Below are experts of layer 4 (counted from 0) of a mixture-of-experts language model. Rows are named router (the router's row for the expert), gate (a neuron's input weights, with its number), up (a neuron's input weights, with its number) and show model dimensions 0-255. Each number is 200 + 20 x the weight over its row's rms, rounded and kept within 0 to 999.
After each expert's rows: "comes after" lists some tokens at least twice as common just before its tokens as in all text. This comes from a sample of Wikipedia text that the model never trained on. Tokens count by the router's weight.

# expert 9
router,213,222,201,183,181,198,211,195,211,235,227,191,212,238,194,185,196,198,229,173,218,196,220,235,193,189,204,241,191,226,182,171,245,197,222,183,182,175,201,203,185,207,206,201,186,194,169,163,185,198,231,198,205,194,202,204,209,205,179,191,214,190,213,210,203,237,194,205,179,219,204,190,175,214,193,188,236,204,204,184,185,198,193,207,198,190,167,206,199,186,205,209,229,180,162,205,198,213,189,190,201,182,222,248,200,179,224,215,222,187,171,214,257,173,197,170,207,194,187,221,196,204,192,207,207,212,176,173,167,209,161,187,231,243,191,198,181,207,207,167,186,209,195,206,200,236,178,193,202,162,215,199,187,227,221,189,222,204,225,181,172,211,188,216,191,197,217,218,183,211,205,170,219,202,205,209,227,173,212,128,212,186,180,198,193,163,157,223,227,173,216,218,216,211,219,210,214,194,200,177,225,225,189,217,215,210,182,196,218,217,171,181,191,192,201,198,209,229,185,195,214,180,186,209,177,180,172,182,206,235,232,215,206,164,224,187,212,223,222,166,235,193,187,230,207,162,251,201,218,184,195,223,225,191,224,220
gate0,175,224,196,174,193,172,186,185,228,175,184,178,205,203,206,215,206,191,220,190,219,188,223,201,179,180,200,203,218,211,211,168,215,198,226,183,198,230,187,204,201,183,205,182,157,223,189,217,254,197,186,208,182,182,209,201,224,213,198,196,234,202,178,153,206,203,180,222,234,205,221,182,224,185,207,203,220,218,145,228,182,202,190,231,203,205,167,185,227,182,211,197,205,218,194,221,206,188,218,225,191,200,208,235,230,227,193,200,204,183,215,211,228,184,237,174,177,189,216,206,216,183,220,225,203,194,208,199,182,186,196,182,185,224,171,190,216,142,199,226,178,172,200,185,197,207,208,196,205,181,204,187,216,207,221,213,205,198,166,170,166,193,156,198,174,187,190,140,212,197,197,177,188,180,245,203,191,241,207,225,216,214,172,198,197,258,247,197,177,212,227,208,227,178,195,251,215,205,201,203,203,204,230,224,192,221,198,182,195,180,201,172,221,218,208,205,234,182,182,199,199,186,196,172,194,157,211,200,180,198,182,168,208,188,221,203,221,181,204,211,178,228,197,206,192,200,187,205,167,178,230,214,194,188,190,203
up0,209,197,218,190,200,234,180,202,185,219,221,203,193,223,182,202,222,190,242,169,200,186,244,188,213,238,213,214,200,210,202,214,217,178,205,199,265,198,200,208,199,204,237,190,215,186,201,228,192,222,230,201,228,210,214,239,207,169,228,186,201,180,200,213,213,214,159,203,218,200,209,178,200,199,201,207,244,211,215,189,204,169,205,217,183,221,211,189,187,177,214,201,142,187,221,188,200,206,204,171,179,193,184,187,214,174,196,197,186,190,206,171,208,198,200,205,236,206,202,168,209,198,223,177,196,186,227,218,196,192,202,207,213,174,211,209,193,259,208,175,211,232,188,232,228,219,235,231,202,173,187,199,198,199,189,189,194,222,158,206,191,170,198,197,255,205,210,201,186,203,239,211,180,201,186,195,183,205,177,213,170,211,186,201,229,210,223,216,192,228,231,247,248,189,199,174,168,199,180,214,157,166,231,190,192,200,209,188,194,170,197,225,169,195,165,211,187,189,150,202,187,199,186,203,221,203,197,185,207,212,169,186,198,215,219,191,186,169,187,193,186,210,163,212,212,176,207,218,189,222,195,168,186,186,218,209
comes after: "-", " the", " (", " \"", " a", " of"

# expert 2
router,227,177,212,181,213,234,229,241,198,260,275,178,176,158,203,199,234,177,203,183,204,203,245,202,207,178,197,204,230,196,207,180,177,209,191,199,194,176,202,206,215,204,216,175,158,204,212,217,173,211,208,205,208,194,202,193,194,178,190,193,202,220,193,186,176,194,194,215,181,172,221,214,195,171,213,211,210,204,184,189,196,193,190,203,213,167,170,171,202,218,167,219,180,233,224,213,218,146,198,229,187,193,197,177,233,179,186,228,241,228,198,188,197,207,200,190,223,180,194,190,221,191,210,191,175,194,232,216,209,184,174,199,230,219,229,155,164,220,180,219,186,202,182,187,210,194,205,199,183,194,193,216,206,183,210,233,176,181,225,237,187,165,198,195,167,228,199,188,200,229,208,199,208,209,238,160,209,220,196,199,187,193,199,193,180,193,210,200,194,161,191,174,195,223,189,187,201,166,201,209,173,197,193,182,200,185,218,196,175,190,217,181,196,204,187,221,204,214,217,196,217,207,203,188,206,208,184,213,207,200,195,218,202,183,174,222,184,171,213,205,194,190,186,202,194,208,136,161,180,208,220,209,163,170,167,231
gate0,176,203,163,251,182,202,233,200,183,211,192,210,186,205,240,191,177,206,193,189,175,201,188,206,211,188,224,182,216,207,197,220,210,189,202,187,214,175,217,222,217,231,228,232,196,201,179,229,180,185,205,186,195,212,201,204,226,215,225,187,182,186,176,234,211,178,161,181,207,195,181,192,177,204,181,189,199,226,195,213,219,228,175,184,193,194,177,191,250,173,188,178,198,189,201,179,215,209,229,219,200,183,179,186,214,222,194,199,197,235,190,237,187,156,190,216,205,184,203,185,206,183,194,169,219,207,215,206,206,243,221,175,191,197,185,210,132,197,153,185,177,186,188,193,209,189,204,206,178,189,216,212,197,209,205,165,197,200,160,224,220,180,195,205,221,201,190,188,181,210,210,174,192,210,246,217,215,215,188,167,242,217,183,243,218,226,221,220,220,151,183,224,201,199,192,222,203,216,183,186,238,202,191,178,175,212,177,214,204,225,202,208,198,229,213,190,198,224,195,216,230,168,185,226,235,204,220,207,212,185,224,193,184,210,194,199,188,224,171,194,196,211,182,226,190,188,177,204,204,163,211,181,142,188,232,187
up0,198,219,200,219,216,219,187,190,222,188,200,209,237,137,209,175,247,169,203,202,189,191,205,207,230,170,195,194,229,205,206,186,221,199,203,179,184,209,231,206,208,201,229,187,176,222,213,206,205,211,191,229,198,212,202,180,196,172,200,206,236,199,212,180,221,188,186,194,221,173,208,203,215,211,212,164,210,212,217,206,201,186,187,181,178,234,206,165,180,214,185,179,201,211,199,180,215,177,203,192,200,198,195,229,214,186,183,189,226,214,201,215,217,207,195,204,244,199,248,244,188,194,257,198,200,211,190,201,178,203,221,198,224,177,200,202,177,228,220,206,198,161,216,223,214,200,193,191,194,201,190,214,191,215,166,179,199,204,175,241,133,226,181,213,221,216,197,151,184,211,178,180,216,165,179,223,179,204,213,210,179,179,191,194,194,168,215,191,195,197,202,138,179,208,209,192,201,237,198,199,208,191,231,214,237,235,227,234,187,218,205,207,183,183,219,215,174,163,213,209,189,201,200,180,210,216,205,198,203,231,223,199,183,208,198,187,225,183,176,155,211,178,219,175,174,231,225,200,174,210,201,216,187,232,192,209
comes after: "\n", ".", " |", ")", "==", "==="

# expert 5
router,212,219,187,185,238,187,198,165,195,169,212,209,219,204,185,248,204,190,199,154,195,192,224,224,219,230,216,194,187,187,198,206,189,213,193,206,190,213,215,218,184,198,224,203,218,205,195,187,187,184,182,189,219,208,218,205,183,201,186,224,207,224,200,251,180,193,219,217,212,174,178,245,200,164,217,220,200,187,229,228,207,199,212,201,229,236,204,208,224,165,174,197,193,200,202,180,217,212,190,221,215,218,173,224,185,216,198,225,213,212,209,231,175,206,202,191,246,197,196,182,210,201,169,188,212,191,195,186,203,173,212,215,217,196,167,210,212,209,208,212,244,165,185,188,211,228,224,215,209,210,185,205,192,197,149,213,211,191,217,201,165,193,226,203,215,213,235,220,201,181,182,217,199,188,211,161,210,215,218,207,212,167,218,212,217,165,197,191,210,224,229,222,219,179,177,203,150,215,164,165,219,180,246,203,172,244,204,215,167,196,190,199,224,233,164,213,219,175,184,222,193,173,197,208,217,207,201,206,182,190,199,170,228,192,213,208,236,184,204,199,178,197,199,188,171,182,197,221,210,195,177,163,164,215,192,151
gate0,196,177,206,182,186,199,211,207,201,241,186,174,190,209,174,205,242,241,226,209,183,213,169,191,186,227,204,203,192,192,204,171,179,233,212,242,175,188,197,197,202,176,211,220,237,216,177,158,213,203,202,168,174,197,232,191,211,207,206,168,188,204,187,205,183,212,250,206,192,191,186,214,204,210,168,202,213,168,198,192,239,204,179,230,208,150,182,214,174,202,201,220,230,195,195,203,192,220,222,244,194,186,193,194,221,212,184,190,184,201,191,232,170,187,199,189,147,254,190,197,174,204,214,224,191,200,208,194,188,162,196,161,238,206,229,189,172,224,240,206,215,167,204,206,203,228,187,206,193,201,161,233,220,202,155,207,202,199,215,210,197,191,226,191,208,216,198,180,175,216,215,198,169,201,163,208,225,204,192,190,228,194,193,205,236,169,195,217,179,196,201,204,204,201,199,182,195,236,179,217,192,239,200,166,204,204,185,230,194,199,214,182,199,224,184,210,242,196,160,188,216,191,180,199,186,183,197,194,201,189,199,205,181,215,167,199,219,197,186,194,221,206,182,217,196,215,198,240,209,183,184,158,200,231,191,214
up0,211,165,203,203,162,197,178,164,204,196,185,186,194,199,205,198,189,201,202,247,175,198,227,192,221,179,162,234,231,203,210,217,207,187,203,195,198,174,225,207,210,216,205,197,172,199,195,211,167,209,213,193,176,176,192,230,192,145,206,211,209,202,180,222,163,202,226,210,196,173,183,199,198,205,209,191,213,155,196,228,217,193,194,222,170,202,226,199,216,210,206,191,206,220,194,181,182,223,218,147,193,200,205,230,231,202,193,194,215,223,228,189,197,200,224,188,180,204,228,200,142,228,210,214,193,212,177,244,187,195,171,190,212,215,224,167,203,176,222,187,221,158,227,218,171,199,209,222,220,226,207,233,204,208,220,184,228,212,220,188,198,196,208,159,196,251,182,185,167,214,207,214,175,212,220,206,162,194,205,176,207,218,189,210,206,204,177,219,179,205,202,215,177,152,205,189,200,224,201,181,185,229,172,191,188,197,156,220,179,180,202,201,201,208,217,226,202,192,204,208,170,158,211,205,200,213,192,180,203,214,177,214,188,183,222,181,201,195,227,183,261,167,230,215,209,213,228,182,201,191,206,192,202,190,192,232
comes after: "\n", ")", "\"", "%", " —", "1"

# expert 11
router,209,216,207,197,153,213,238,180,211,207,219,223,176,201,209,226,187,191,173,168,197,212,186,228,182,181,177,163,204,180,200,210,173,191,207,169,216,198,188,233,206,240,189,181,210,204,184,207,197,212,238,193,196,192,222,213,207,205,220,232,174,174,204,199,187,194,175,223,230,214,184,219,218,190,176,224,179,187,175,185,216,220,191,175,218,155,147,224,185,234,207,188,188,227,174,197,224,193,179,196,226,204,177,192,179,192,215,192,182,201,210,195,199,179,198,158,186,200,238,209,222,211,230,193,197,197,198,186,245,174,214,224,204,205,167,223,202,203,225,188,217,199,186,226,194,172,152,182,214,205,162,223,217,195,224,172,220,211,208,199,197,190,206,184,210,182,231,188,193,182,228,226,227,201,175,230,191,205,190,183,216,175,227,238,220,209,191,164,223,224,215,163,195,210,187,214,198,210,252,203,192,191,186,195,196,207,162,190,196,204,201,194,220,171,193,223,252,212,178,216,186,213,188,166,203,213,184,216,213,204,229,222,216,207,162,220,203,190,197,180,176,199,179,166,237,209,195,236,204,195,207,182,200,215,209,191
gate0,192,167,187,206,191,208,177,200,174,177,164,156,191,195,180,227,204,178,206,142,185,203,185,202,198,189,196,222,243,198,194,179,211,200,208,174,185,254,177,208,226,215,223,203,200,165,205,207,180,219,194,198,198,217,218,212,208,188,198,193,193,184,197,199,205,181,210,184,236,186,212,235,196,205,210,217,194,218,226,209,195,174,209,202,181,194,199,206,227,206,190,228,221,206,188,187,201,179,193,214,198,206,216,211,210,187,184,195,183,173,212,215,217,216,189,173,206,179,212,196,192,187,187,180,193,192,190,153,210,239,193,228,205,170,231,205,198,165,220,210,223,211,201,184,149,235,153,197,206,175,164,204,191,190,162,208,173,180,177,183,192,224,218,147,201,202,197,200,183,192,208,199,204,220,196,174,184,169,227,200,190,216,222,173,206,170,186,217,219,192,240,174,237,208,195,199,205,208,161,208,226,236,185,252,196,213,215,194,240,204,163,166,228,208,186,203,222,196,173,150,198,206,235,219,210,179,237,198,194,196,220,199,194,205,197,210,177,216,176,179,182,174,206,180,223,159,196,194,204,186,205,196,180,228,195,176
up0,191,176,218,202,181,174,181,168,186,179,133,214,211,213,189,221,214,164,218,223,216,188,205,183,180,190,230,218,225,207,184,169,201,198,193,192,182,238,195,223,236,194,204,195,180,167,218,211,191,209,198,203,206,155,210,202,187,165,206,145,253,156,203,221,203,212,197,185,212,191,218,205,182,214,188,223,198,169,227,207,184,188,230,201,200,174,225,204,217,223,172,224,195,204,185,219,206,210,252,194,191,229,183,215,188,202,185,163,224,219,189,197,205,201,210,190,224,216,230,211,191,206,179,212,191,200,202,181,213,212,189,227,242,172,208,193,224,175,204,203,213,205,206,188,174,195,179,206,224,156,177,236,175,226,234,202,175,185,164,170,183,227,222,196,185,199,203,176,211,176,235,196,210,211,177,222,212,160,210,193,183,211,184,209,217,188,212,237,189,196,197,212,183,225,186,203,224,183,196,183,194,220,202,195,199,240,203,220,198,180,194,171,196,197,203,193,254,196,206,158,191,173,207,227,215,217,190,237,181,219,204,193,187,182,197,203,196,196,190,225,215,187,167,207,212,191,179,178,207,230,209,181,185,226,219,193
comes after: " |", ",", " (", " 1", ":", "."

# expert 15
router,235,190,194,242,204,172,216,167,210,181,261,188,176,172,219,190,155,185,178,213,204,226,191,161,214,182,175,204,214,193,178,199,165,177,199,204,217,209,187,195,205,186,192,183,196,196,221,223,211,186,236,186,234,226,184,176,214,204,169,228,205,202,194,164,192,227,203,183,167,166,191,187,230,208,181,224,211,225,182,184,238,207,240,199,174,202,179,191,200,216,205,214,218,203,221,227,191,185,178,210,225,183,214,201,169,189,214,200,233,214,228,209,158,192,212,215,189,196,201,195,226,210,224,210,185,203,184,202,193,217,182,198,206,197,254,167,169,209,203,201,194,210,182,213,221,183,190,174,185,186,239,184,200,160,223,205,190,226,231,217,181,214,211,181,192,203,204,190,175,163,182,212,163,191,156,225,160,185,211,232,202,205,219,214,186,176,191,203,224,218,192,187,206,206,199,220,197,211,188,175,208,194,205,154,189,167,190,201,223,230,228,234,209,181,194,178,190,220,189,196,233,234,202,182,198,181,183,184,210,211,176,179,218,194,219,167,196,191,193,222,195,198,209,217,219,223,190,211,174,232,203,212,189,217,210,228
gate0,205,195,217,209,190,186,211,196,172,183,218,175,190,187,201,201,194,206,189,175,237,166,175,171,210,201,200,221,204,195,228,226,173,175,194,216,238,193,184,239,197,197,173,217,183,164,195,231,217,208,149,152,181,197,187,165,182,208,210,243,195,205,180,198,164,197,195,165,203,220,210,195,232,203,194,205,205,238,169,200,193,223,208,222,196,216,181,171,206,175,182,179,210,224,216,236,198,214,221,208,197,220,186,214,180,189,173,168,201,219,206,177,202,200,195,186,208,160,213,197,186,192,192,172,192,187,196,173,211,202,209,193,219,172,190,188,201,247,196,191,211,190,178,233,209,185,205,177,223,209,261,231,207,206,226,203,182,198,224,171,203,188,213,195,235,238,198,200,210,205,211,218,159,192,185,197,189,167,189,148,175,226,248,196,184,168,173,216,207,192,212,230,189,201,197,262,190,174,236,205,182,196,166,206,189,179,180,215,225,190,190,182,187,193,214,217,222,191,206,187,195,214,204,180,227,186,237,189,222,206,212,220,230,177,234,192,179,220,188,193,199,190,212,207,208,202,217,215,216,175,215,197,200,187,213,201
up0,213,186,177,209,188,175,219,174,189,213,211,236,183,237,203,184,194,199,201,209,197,219,239,193,227,186,175,172,187,197,189,169,236,197,242,213,216,199,209,205,210,222,196,141,192,200,196,172,212,204,219,205,223,202,205,219,168,213,204,191,178,191,187,190,218,176,214,209,211,182,184,179,230,198,172,183,216,177,206,167,174,179,219,192,195,193,178,196,210,228,209,197,184,204,228,186,185,177,191,185,167,198,213,228,267,214,177,214,217,202,219,217,195,218,225,194,202,204,207,224,160,215,158,208,224,224,237,184,192,215,204,198,199,243,202,200,200,210,205,205,208,231,220,176,191,224,190,199,167,232,215,178,194,199,209,196,183,186,183,202,222,227,226,176,168,192,181,200,220,183,215,189,191,204,203,187,185,243,171,202,221,192,194,187,219,181,202,200,195,199,151,212,249,193,231,189,191,181,194,229,212,210,233,193,190,211,207,208,208,237,196,201,198,208,203,201,188,202,147,218,198,221,224,250,176,205,201,152,192,230,177,204,181,216,196,170,193,174,225,199,223,220,199,242,205,202,155,205,217,214,170,181,183,191,201,222
comes after: "-", " the", " (", "|", ":", ";"

# expert 7
router,224,221,178,222,206,203,234,184,225,210,215,214,166,179,211,146,181,193,181,305,186,203,181,200,169,211,200,232,218,192,200,203,201,187,201,185,201,190,187,191,185,185,183,195,180,204,210,237,208,187,197,201,176,175,193,181,198,204,190,235,182,192,227,181,210,195,192,211,219,219,194,215,206,183,194,214,224,221,181,178,201,201,205,208,193,217,172,175,164,215,196,180,190,263,189,165,199,212,196,121,194,157,198,198,228,206,189,183,178,222,222,189,202,231,187,240,191,148,214,189,195,197,260,195,178,200,206,218,217,197,196,210,214,175,193,202,179,187,198,191,205,198,189,194,148,208,194,203,196,234,208,184,205,192,163,174,178,190,202,217,218,213,208,196,197,188,214,160,210,178,176,227,206,204,202,213,199,277,170,198,182,233,185,200,214,182,191,193,219,199,217,193,177,204,209,189,194,210,200,183,189,187,213,210,194,198,197,213,220,227,195,223,211,192,201,193,181,188,232,188,208,207,209,213,201,203,201,210,204,185,199,195,216,158,206,193,207,185,195,186,218,189,208,183,208,178,207,209,204,200,201,234,197,207,191,204
gate0,202,193,196,195,186,194,217,203,151,213,191,230,220,221,172,185,178,227,198,188,221,184,213,204,210,160,161,209,215,189,234,183,206,191,210,220,182,170,191,213,203,242,203,178,192,212,202,189,191,196,190,216,228,195,218,183,161,178,205,222,190,191,203,193,190,185,210,236,210,223,173,164,233,207,186,229,254,182,210,171,203,220,198,203,212,202,180,203,257,179,197,186,196,195,168,209,218,154,177,204,181,189,222,233,179,207,181,200,164,185,204,192,179,206,200,159,202,194,193,228,219,221,211,232,195,200,203,214,199,207,187,210,193,221,228,233,180,182,232,194,213,184,220,223,159,213,227,200,212,183,215,217,236,189,177,209,204,180,205,190,214,198,205,185,209,222,192,174,235,263,197,210,195,208,181,196,202,201,212,225,183,221,194,192,192,219,186,210,201,225,177,192,186,193,197,179,223,204,204,270,241,205,192,184,198,233,210,187,217,205,207,201,187,198,191,173,201,168,197,157,201,182,194,182,222,194,216,215,151,197,234,206,188,232,168,183,224,194,193,197,177,181,206,216,186,166,208,223,182,222,217,189,205,180,217,192
up0,215,155,175,202,192,203,171,215,172,200,209,175,161,169,229,223,193,192,193,183,203,213,178,201,204,189,224,201,174,208,205,187,199,205,207,173,193,220,217,229,206,172,198,200,215,184,215,248,250,171,176,206,156,194,222,173,182,200,182,182,199,205,222,207,206,180,166,192,223,198,180,177,198,219,203,177,233,187,187,175,180,171,181,216,195,198,238,181,195,238,219,202,187,197,207,180,194,196,187,189,199,230,175,202,253,237,208,204,223,197,197,190,197,230,182,218,182,207,241,237,215,205,221,169,162,181,194,201,184,190,169,181,205,196,181,205,208,228,218,201,203,212,175,221,190,161,190,228,197,129,199,182,190,207,177,176,189,203,197,199,167,238,203,183,217,228,175,201,185,170,186,191,203,177,217,224,223,212,197,184,211,178,201,203,236,190,225,192,201,184,215,204,169,230,191,214,218,186,201,223,191,193,179,228,223,233,188,195,227,194,175,230,183,204,192,218,198,208,193,225,217,175,193,201,162,208,194,216,212,193,212,191,172,174,192,213,200,208,197,219,191,170,179,180,208,243,207,182,236,197,190,200,209,227,184,171
comes after: " |", " the", " a", " and", " to", " was"

# expert 14
router,233,188,195,216,233,212,171,234,214,219,206,177,200,194,201,190,176,205,183,197,223,198,218,189,206,167,195,210,197,189,188,231,186,185,238,209,193,198,187,180,205,206,164,210,175,170,221,218,209,203,208,188,215,240,166,212,198,189,181,197,209,184,211,187,222,217,188,180,223,226,183,204,214,236,217,176,207,186,216,167,183,217,197,194,210,186,186,197,168,213,157,141,197,158,222,188,174,206,183,177,196,205,190,163,178,249,212,156,186,202,186,211,191,182,189,209,156,190,198,165,150,193,206,208,225,196,244,218,204,206,195,172,196,202,222,217,201,202,200,219,182,193,180,189,222,197,206,167,234,200,198,210,221,186,223,210,204,176,163,218,195,194,183,211,204,223,223,236,190,216,188,186,181,202,195,157,217,190,174,200,174,210,227,144,207,175,190,206,213,226,179,208,171,178,185,187,241,204,190,190,192,220,211,202,186,157,206,183,202,195,185,199,177,224,247,182,220,196,226,172,209,182,216,196,209,187,217,183,214,186,206,183,228,212,209,227,193,206,219,223,208,193,236,175,213,198,184,222,172,186,212,197,203,205,216,241
gate0,204,197,192,201,195,171,200,184,211,200,160,194,206,198,199,198,199,180,199,153,206,199,211,188,202,181,184,189,190,233,210,222,197,188,233,211,182,207,206,178,207,192,218,194,197,225,197,231,227,209,174,194,227,217,223,206,207,229,204,212,160,203,193,226,218,202,202,185,209,179,178,191,209,224,198,189,187,179,183,192,204,207,205,220,170,212,177,201,196,193,187,168,230,202,235,202,217,154,182,195,204,216,217,208,196,213,200,200,180,224,189,208,202,213,165,201,178,227,229,192,227,183,202,195,209,173,212,213,223,198,197,182,159,213,246,213,227,241,193,217,207,189,224,230,234,178,209,209,189,228,266,177,187,178,201,173,182,236,200,223,208,248,213,217,206,182,228,214,232,178,219,227,195,247,185,229,206,158,187,223,218,190,219,214,199,225,197,177,193,176,183,201,196,190,213,182,214,177,166,207,127,202,196,214,206,155,241,190,200,224,239,176,218,176,185,197,198,179,161,202,207,213,195,198,195,177,182,197,221,233,200,184,207,231,197,204,217,196,208,208,208,183,236,191,217,213,200,247,210,194,205,179,192,214,204,223
up0,219,189,210,225,222,186,205,178,169,185,205,174,216,217,226,218,226,184,204,202,190,184,208,209,217,204,194,174,252,170,228,183,217,208,203,186,213,184,210,194,149,191,207,199,168,202,203,173,198,219,204,209,210,192,199,219,240,175,194,186,197,219,188,208,184,192,209,195,192,166,155,227,244,217,180,215,224,221,230,173,202,200,213,179,176,175,227,212,194,228,234,193,217,184,207,207,233,195,190,199,207,199,217,209,202,199,197,191,215,186,212,205,191,184,219,191,202,215,210,181,208,225,235,218,210,206,194,199,219,173,209,188,184,198,163,217,187,197,187,196,194,199,211,214,181,213,201,216,189,193,239,227,223,202,193,205,152,209,207,214,171,195,185,212,170,192,242,214,177,209,167,206,210,214,238,190,134,257,197,199,205,225,198,202,187,190,197,200,202,200,276,210,160,214,201,183,188,197,219,178,203,187,191,236,176,188,216,225,201,230,198,200,211,213,159,213,184,188,220,201,187,214,190,212,222,185,234,181,168,225,244,185,206,209,189,213,175,173,169,221,197,190,197,217,198,213,179,204,215,202,189,206,243,169,223,234
comes after: " |", " S", " K", " T", " in", " of"